Weights of a small mixture-of-experts language model, trained from scratch on English Wikipedia: a sigmoid router.
Below are experts of layer 6 (counted from 0) of a mixture-of-experts language model. Rows are named router (the router's row for the expert), gate (a neuron's input weights, with its number), up (a neuron's input weights, with its number), down (a neuron's output weights, with its number) and show model dimensions 128-159. Each number is 128 + 24 x the weight over its row's rms, rounded and kept within 0 to 255.
Before each expert's rows: a language model's description of what the expert responds to. This comes from a sample of Wikipedia text that the model never trained on.

# expert 9
What it handles: Line breaks after headings or list items, and word-initial pieces in personnel credits and prose, such as co, guitar, vocals, rap.
router [127 150 103  91 127 129 107  86 129 136 118 148 114 119 103 117 131  72 110  93 122 146 120 151 122 129 136 132 184 157 145 107]
gate0 [122 123 143 135 142 179  96 125 124 114 130 152 145 155 142 123 132 117 122 124 112 123 148 153 124 150 118 140 173 134 130 161]
up0 [ 93 142 124 118 129 131 143 151 140 147 118 117 138 108 111  97 144 146  97 109  76 128 139  84 146 113 130 140 120  69 175  84]
down0 [114 127 129  97 115 127 146 134 147 142 151 138 124 101 159 156 100 164 156 155  98 136 114 140 139 140 153 113  92  92 123 100]
gate1 [ 90 110 153  90 113 103 126 114 126 125  95  96 102 119 141 143  91 120 118 152 117 128  81 143 138 135 145 170 161 130 117 115]
up1 [128  97 106 111 103 107 124 128 117 128 130 148 111 120  90  91  99 132 138 103 111 113 138 136 143 123  75 136 145  84 110 103]
down1 [138 116 142 138 130 125 161 168 128 106 139 114 132 126 156  85 187 135 112 110 114 147  95 152 103 122 133 126 140 144  89 129]
gate2 [113 165  98 126 112 141 114 153  87 141 142 118 127 148 101  98 122 120 131 131 122 154 122  49 154 143  71 139 118 125 144 132]
up2 [ 94 135 112 150 150 142  73 127 125 131 157  90 149 117 170 114 132 162 173 145 161 162 115 133 151 115 120 150 135  75  88 102]
down2 [142 119 134 165 150 160 175 137 140 140 169  92 139 167  98 196 120 136 148 100 142 118 104 135 108  96 164 126 125 113 124 115]
gate3 [ 84 180 170 133 122 132 106 144 156 137 113 129 150 135 128 156 128 137 138 140 117 119 118 177 115 142 172 141 141 158 141 110]
up3 [135 156 158 120 101 130 123 102  99 140 122 102 111 113 188 125 134 145 141 102  77 101 143 127 159 115  99 126 125 125  95 139]
down3 [153 102 144 149 136  88  79 136 137 118 149  72 109  71 127 109  93 119 144 122 173 145  89 150 131 129 132 161  87 114 132 122]
gate4 [136 124 103 102  81 131  88 134 138 141 106 138 109 102  87  93 103 120 119 117 131 139  99 103 149 138 145 175 157 152  74 119]
up4 [146 143 124 122 125 164 159 133 117 139 126  98 123 127 121  92  82 105 109 145 155 107 110 147 118 119 139 174 150 135  74 130]
down4 [127  99 142 140 136 103 148 143 148 190 122 146 129 118  98 142 131 134 189 140  78 120 102  72 125 112 142 146 174 108 121 125]
gate5 [115 100 108 111 125 174 161 170 146 159 105 102 156 184 170 144 121 113 163 138  65 151 132 119 102 177  95 136 204 156 178 134]
up5 [157 152 132 169 165  93  97  92 152 162 142 121  91  96 132 146 116 147 112 134 146 111 126 121 152 122 136 149 103 130  96 124]
down5 [117 117 144 132 127 119  80 114 155 146 109 105 111 164 111 177 115 139 126 120 138 110  94 137 145 165 145 155 135 140 135 163]
gate6 [120  98  89 141 123  84  77 111  66 142 122 145 120 112 138 121 123 140 167 127 130 123 115 150  79 151 143 149 154 108 131 159]
up6 [167 103 107 130 105 132 106  97 135 135 177 170 121 148 110 115 129 139 145 134 114 110 134 128 113 134 126 115 134 112 118 108]
down6 [ 89 105 115 133 116 133  81 104 121 150 189 141 176 138 170 120 153 110 134 117 153  95 114 154 103 166 165 146 133 127 112 146]
gate7 [100 103 132 129 132 142  74 171 109 123 160 171 150 125 130 121 107 111 164 122 155 142 134 119 136 149  73 107 112  93 118 140]
up7 [134 114 178 147 117 102 134 110 157  93 156 107  66 146 112 121 121 131 130 160 110 138 115 146 112 123 122 125 157 121 110 115]
down7 [124 121 112  99 125  92 118 144 140 135 169 106 130 161 109 140 137  70 134 132 132 137 152 111 140 128 103 117 152 150 130 124]
gate8 [133 116 134 136 115 145 159 146 116 111 132 110 149 150  97 127 149  96 159 100 128 119 115 116 123 128 148 162 124 157 100 107]
up8 [176 140 132 132 147 123 110 122 128 101 135 139 116  92 141 119 159 150 102 138 110 112 168 111 120 120 108 105 161  48 146 110]
down8 [160 116 147 104 136 105 154 103 136 111 119 151 144 120 127 102  91 134 134 108 136 146 119 102 112 122  92 104 130  98 162 123]
gate9 [141 129 109 112 173 141 117 145 167 144 144  94 132 166  90 110 102 128 121 107 115 109 106 133 108 170 151 140 120 171  99 137]
up9 [130 145 147 142 136  97  72 172 149 107 183 148 179 125  94 128 119 117 116 169 125  95 118 133  75  95 121 122 130  84 166 119]
down9 [146 118 112 113 121 115 104 131 113  82 135 128 153 159 111 148 148 109 118 138 115 153 110 120 150 118 111  89 157 142 101 184]

# expert 7
What it handles: List dashes, line breaks and field labels in infoboxes and bulleted lists, such as Coordinates, Born, Clade, Website.
router [117 156 110 121 119 148  87 108 112 161 138 152 120  84 115  82 120  99  98 110  92 153  95 133 102 153 118  63 163 149 156 145]
gate0 [119 130 151  98 129 165 122 118 155 125 132 151  94 115 148  73 152 146 100 130 120 152  86 120 129  98 136 144  87 114 111 102]
up0 [ 83 232 135 118 129  90 107 103 110 130 115 110 154 122  99  59 134 109 134 162 153 131 105 129 143 133 117 156 145 148 117  98]
down0 [103 114  97 199 184  96 162 156  82 139 111 131 169 154  85 110 147 141 113 153 119 115 104 125 141 144 126 118 103 120  93  90]
gate1 [156  81 123 141 105 149 130 148 117 152 123 132 176 110 113 105 136  89 126 148 146 114 159 131 121 119 161 128 135  78 108 108]
up1 [139 122  97 125 144 152 143 125 135 134 149 106 111 138 145 117 143 102  93 153 152 139 152  84 151 135 127 169 129  98  98 127]
down1 [153 107 114 124  80 153 165 139 180  99 104 120 141  85 134 122 110 168  99 154 126 100 106 140 157  81 166 144 170 129 158 127]
gate2 [109  89  87 140 155 113  96 165 101 141 123  98 130 114 128 147 123 128 115 140  93 116 115 137  96 105 137  86 129 121 167 119]
up2 [151 104 114 112 153 119  93  97 148  84 135 145 133 100 158 131 121 120 135  72  82 125 144 132  95 142 159 120 163 136 139 124]
down2 [133 122 138 135 103 153 157  75  98  90  86 102 123 118 109 140 155 136 116 134 153 151 136 151 129 147 128 119 155 101 110  92]
gate3 [109  96 111 158 129 146 140 118 140 119 136 134  85 103 130 145 123 163  93 157 138 130 138 111 171 127 108 156 116 131 164 115]
up3 [ 94 153 121  83  81 138 127 135  70 108 118 122  82 128 167 147  80 112 126 113 137 143 129 168 129 150 101 113  73 108 151 145]
down3 [121 142 120 162 140 140 152  92 132 122 112 117 132 114 113  78 154 163 178 102 137 154 111 120 115 109 136 132 152  67  90 131]
gate4 [146 113 131 171 110 128 105 101 143 118 131 125 117 102 105 154  97 133 133 125 125  85  92 141  91 130 147  71 107 119 112 165]
up4 [140 140  92 169  92 116 149 114 121  85 147 123 147 140 120 126 127 136 132 136 146 108 138 125 153 124 135 111 120 150 127 121]
down4 [160 129 139 137 131 124 107 146  95 116 109 118 147 124 128 112 125 145 104 116 152 177 104 127 119  93 148 168 116  94 154 151]
gate5 [116  80 154  89 124 124  97 121  90  91  98 121 148  91 127 168  72 153 119 124 117  75 155 132 130 115 136  89 135 151 145 153]
up5 [121 125 147  71 132 110 145 145 135  96 115 134 172  77  89 132 123 129 105 134  86  99 124 138  90 107 130 114 123 109 137 116]
down5 [141 130 155 120 166 137 121  81 126  78 143  97 157 140 100 173 128 151 108 116 118 117 155 149 128 156 136 135  82  82 118 164]
gate6 [149 131 159  98 124  81 145 109 122 173 150 145 116 115 131 143 113 164 107 110  81 133 113 102 115 130  99  90 158  71 138  67]
up6 [128 142 118 163 182 101 128  98  90 123 128 118 149 154 148 152 128  70 112 196 145 170 123 172 135 102 163 101  97 137 126 151]
down6 [131 138 136 117 137 156  87 112 111 191 115 123 153  83  97 163 121 121 136 169 138 128  73 172 107  96 123 111 117 136 135 134]
gate7 [143 160 137 119 100 134 145 137 148 169 140 129 128 132 132 135  87  88 111 161 106  92 128 129 118 164 143 100  93 114 126 128]
up7 [163 118  84 107 121 113 147 116 105 116 107  99 123 149 115 185 147 164 119 119 169 153 120 148 139  77 146 110 142 107  85 159]
down7 [108 129 107 112 114 137 105 139 102 136 116 118 124 118 133 105 105 124 141 140 133 173 126 154 157 143 112 163 121 135 123 138]
gate8 [116 122 165 155 164 125 138 179 117 111 113 142  88 143 102 188 131 130 136 137 114 164 119 134 132 129 130  93 103 137 127 152]
up8 [151 107 119 134 125  99 120 129 120 147 136 151 175 127 117 143 127  87 122 160 130 147 163  63 144 160  89 114 106  97 152 101]
down8 [131 127 156  96 198 138 124  84  90 119 124 131 125 148 129 151 147 119 148 139 155  77 117  95 122 135 164  69 118 110  93 136]
gate9 [ 88  91 174 123 140 126 116 155  85 125 134 136 108 165 116 138 145 105 106 122 116 116 151  81 116 145  71 151 152 114 114 117]
up9 [125  91  86 145 123 130 106 141 116 139 110 147 149 107 128 134 127 100 162 102 125 107 122 109 147 102 118 146 107 144 103 143]
down9 [126 167  98 135 143 119 122 159 106 142 147 149 155 155 141 142 136 107 121 128 146 151  97  85 133 103 107 112 103 146 111 110]

# expert 4
What it handles: Periods, paragraph breaks, heading equals signs, quotes and dollar signs; strongest on digits right after the decimal point in coordinates, like 93.58361.
router [155 135  91  97 122 121  56 108 105 134 119 131 126 126 110 103 143 130  87 111 114 127  75 149 110 159 150  98 134 155 126 132]
gate0 [145 152  85 145 117 118 123 120 135 172 118 124 163 129  90 130 112 128 136 148 133 117 122 103 128 107 120 159 124 127 153 120]
up0 [134 135 103 126 123  85 160 145 133  89 160 154 130 133 159 114 113 164 106 122 141 176 137 147  96 139 104 134 134 139 107 141]
down0 [112 142 123 128 128 125 114 141 167  81 139 176 143 100 121 120 148  69 140 144 124 140 154 172 163 130 191 144 124 157 126 128]
gate1 [ 89 130 130 143  91 175 126 108 125  89 154 142 113 103  99 115 100 125 139 157 107 131 130 134  65 135  92 136 113 129 107 155]
up1 [171  99 110 119 147  96 118 102 160 130  76 108 158 154  89 136 173 124 113  69 143  99 126 110 172  98 160 108 113 127  98 122]
down1 [118 157 177 162 147  80 126  99 131 175 107 128 116 141  99 124 140 156 102 103 168  99 120 168 107 112 156  73 107 123 124 115]
gate2 [ 86 129 121 162 148 103 125 121 128 146  94 136 166 140 130  82 175 169 143 106 156 125  78 150 164  96 135  74 121 145 121 138]
up2 [ 81 109 131 102 153 111 149 108 142 151 123 150 153 148 148 134 153 148 126 113 102 147 109 130 171  96 132 121 132 177 117 133]
down2 [ 77 103 129 112 134  90 155  97 106 130 123 102 157 105 148 149 122 134 162 152 119 113 130 148 166 153 101 122  96 117  97 136]
gate3 [107 109 113 142 189 113 166 145  79 118 197 178 125 148 125 146 105 114 119 123  77 127 153 138 135  54 167  84 147 114 114 154]
up3 [112 166  96 103  63 176 108 119 138  55 171 125 133 133 132 107 137 157 124 126 145 159 121 118 135 168 159 154 113 136 153  87]
down3 [133 180 154 137 128 141 139 131 118 138 144 106 136 162 133 103 111 121 156 116 125 113 120 120 134 190 138 144 108 120 138 150]
gate4 [169 158 118 110 142 165 124 109  78 122 138  93  98  78 106  96  94 152 145  98 143 154 129  99 138 180 124  99 121 140 117 134]
up4 [166 124 122 120 140 189 134  80 112 106 126 104 125  81 130 125 104 143 143 102  98 167 103 105 143 108 132 116  97 124 108 148]
down4 [102 124 124 140 143 164 122 114 106 122 138  92 158 114 130 135  83 131 114 125 135 114 124 136 157 114 140 117 100 150 148 156]
gate5 [123 127  93 123 142 153 139  79 122 132 125 135 104 108 150 125 125 140 133  95  98 167 151 108 141 129 152  81 126  97 107 164]
up5 [162 113 138 109 117 129 102  98 114 124 133 121 165 100 125 152 174 110 116 146 171 115 144 118 121 136 124 119 114 112 148 119]
down5 [161 106 164 159 166 125  99 170 145 145 126 124 145 107 121 142 159 170 107 101 124 133 134 110 139 142 152 174 158  86 136 129]
gate6 [102 185 107  86  98 116 175 136 115 122  98 116 139 133 101 126 107 118 116 104 118 119 121 125 109 121 129 100 133 147 103 141]
up6 [112  96  79 133 145 155  95 151 102 141 100 130 136 123 122 123 143 138 168 156 152 150 109 143 103 110  98 148 112  96 158 149]
down6 [ 81 114 109 144  79 138 121 116 171 111 165 127  78 143 110 132 184 159 111  91 125 159 128 144 143 183 144 142 114 118 175 135]
gate7 [120  76 123 120 144 122 112 143 130 111 100 126 116 119 124 133 123 129 152 160 194 136 120 118 121 123 154 131 109 155 100 135]
up7 [130 132 127 107 126 126 123 164  61 154 127 151 127 135 159  95 128 137 126 170 103 143  73 138  94  95 132 157 146 141  78 142]
down7 [123 123 122  94 124 154 117 123 116 106 116 161 144 117 140 123 131 169 113 148 104 180 127 124  96 141 128 107 121 164 149 157]
gate8 [129 135 166 118 159 130 126 104 121 138 148  97 102 121 178 161 140 125 161 155 102 147 170 141 157  97 116 143 112 160 141 112]
up8 [148 139 128 146 157 109 126  87 129 125 135 122  93 124 159 130 137 118 104 116 160 134 134 102 125  97 135 113  95 154 139  88]
down8 [153 121 147 159 127 126 139 118 120 103 151  99 103 167 138 129 130 162  88 138 115 133 109 114  99  99 127  86 123 109 120 153]
gate9 [138 113  89 103 142 142  93 105  71  87 148 125 144 112 175  93 152 119 138 120 121 104 119 152  85 124 117 117 122 150 158  77]
up9 [136 120 106 119 133 146 150 172 134 144  94 130 168 137 111 116 103 107  89 137 160 136 119 154 159 146 111 169 131 109 103 161]
down9 [137 117 130 104 121 134 150 176 140 113 114 125 131 115 133 163 137 137 135 164 121 148 124  98 131 146 144  59 121 188 112 137]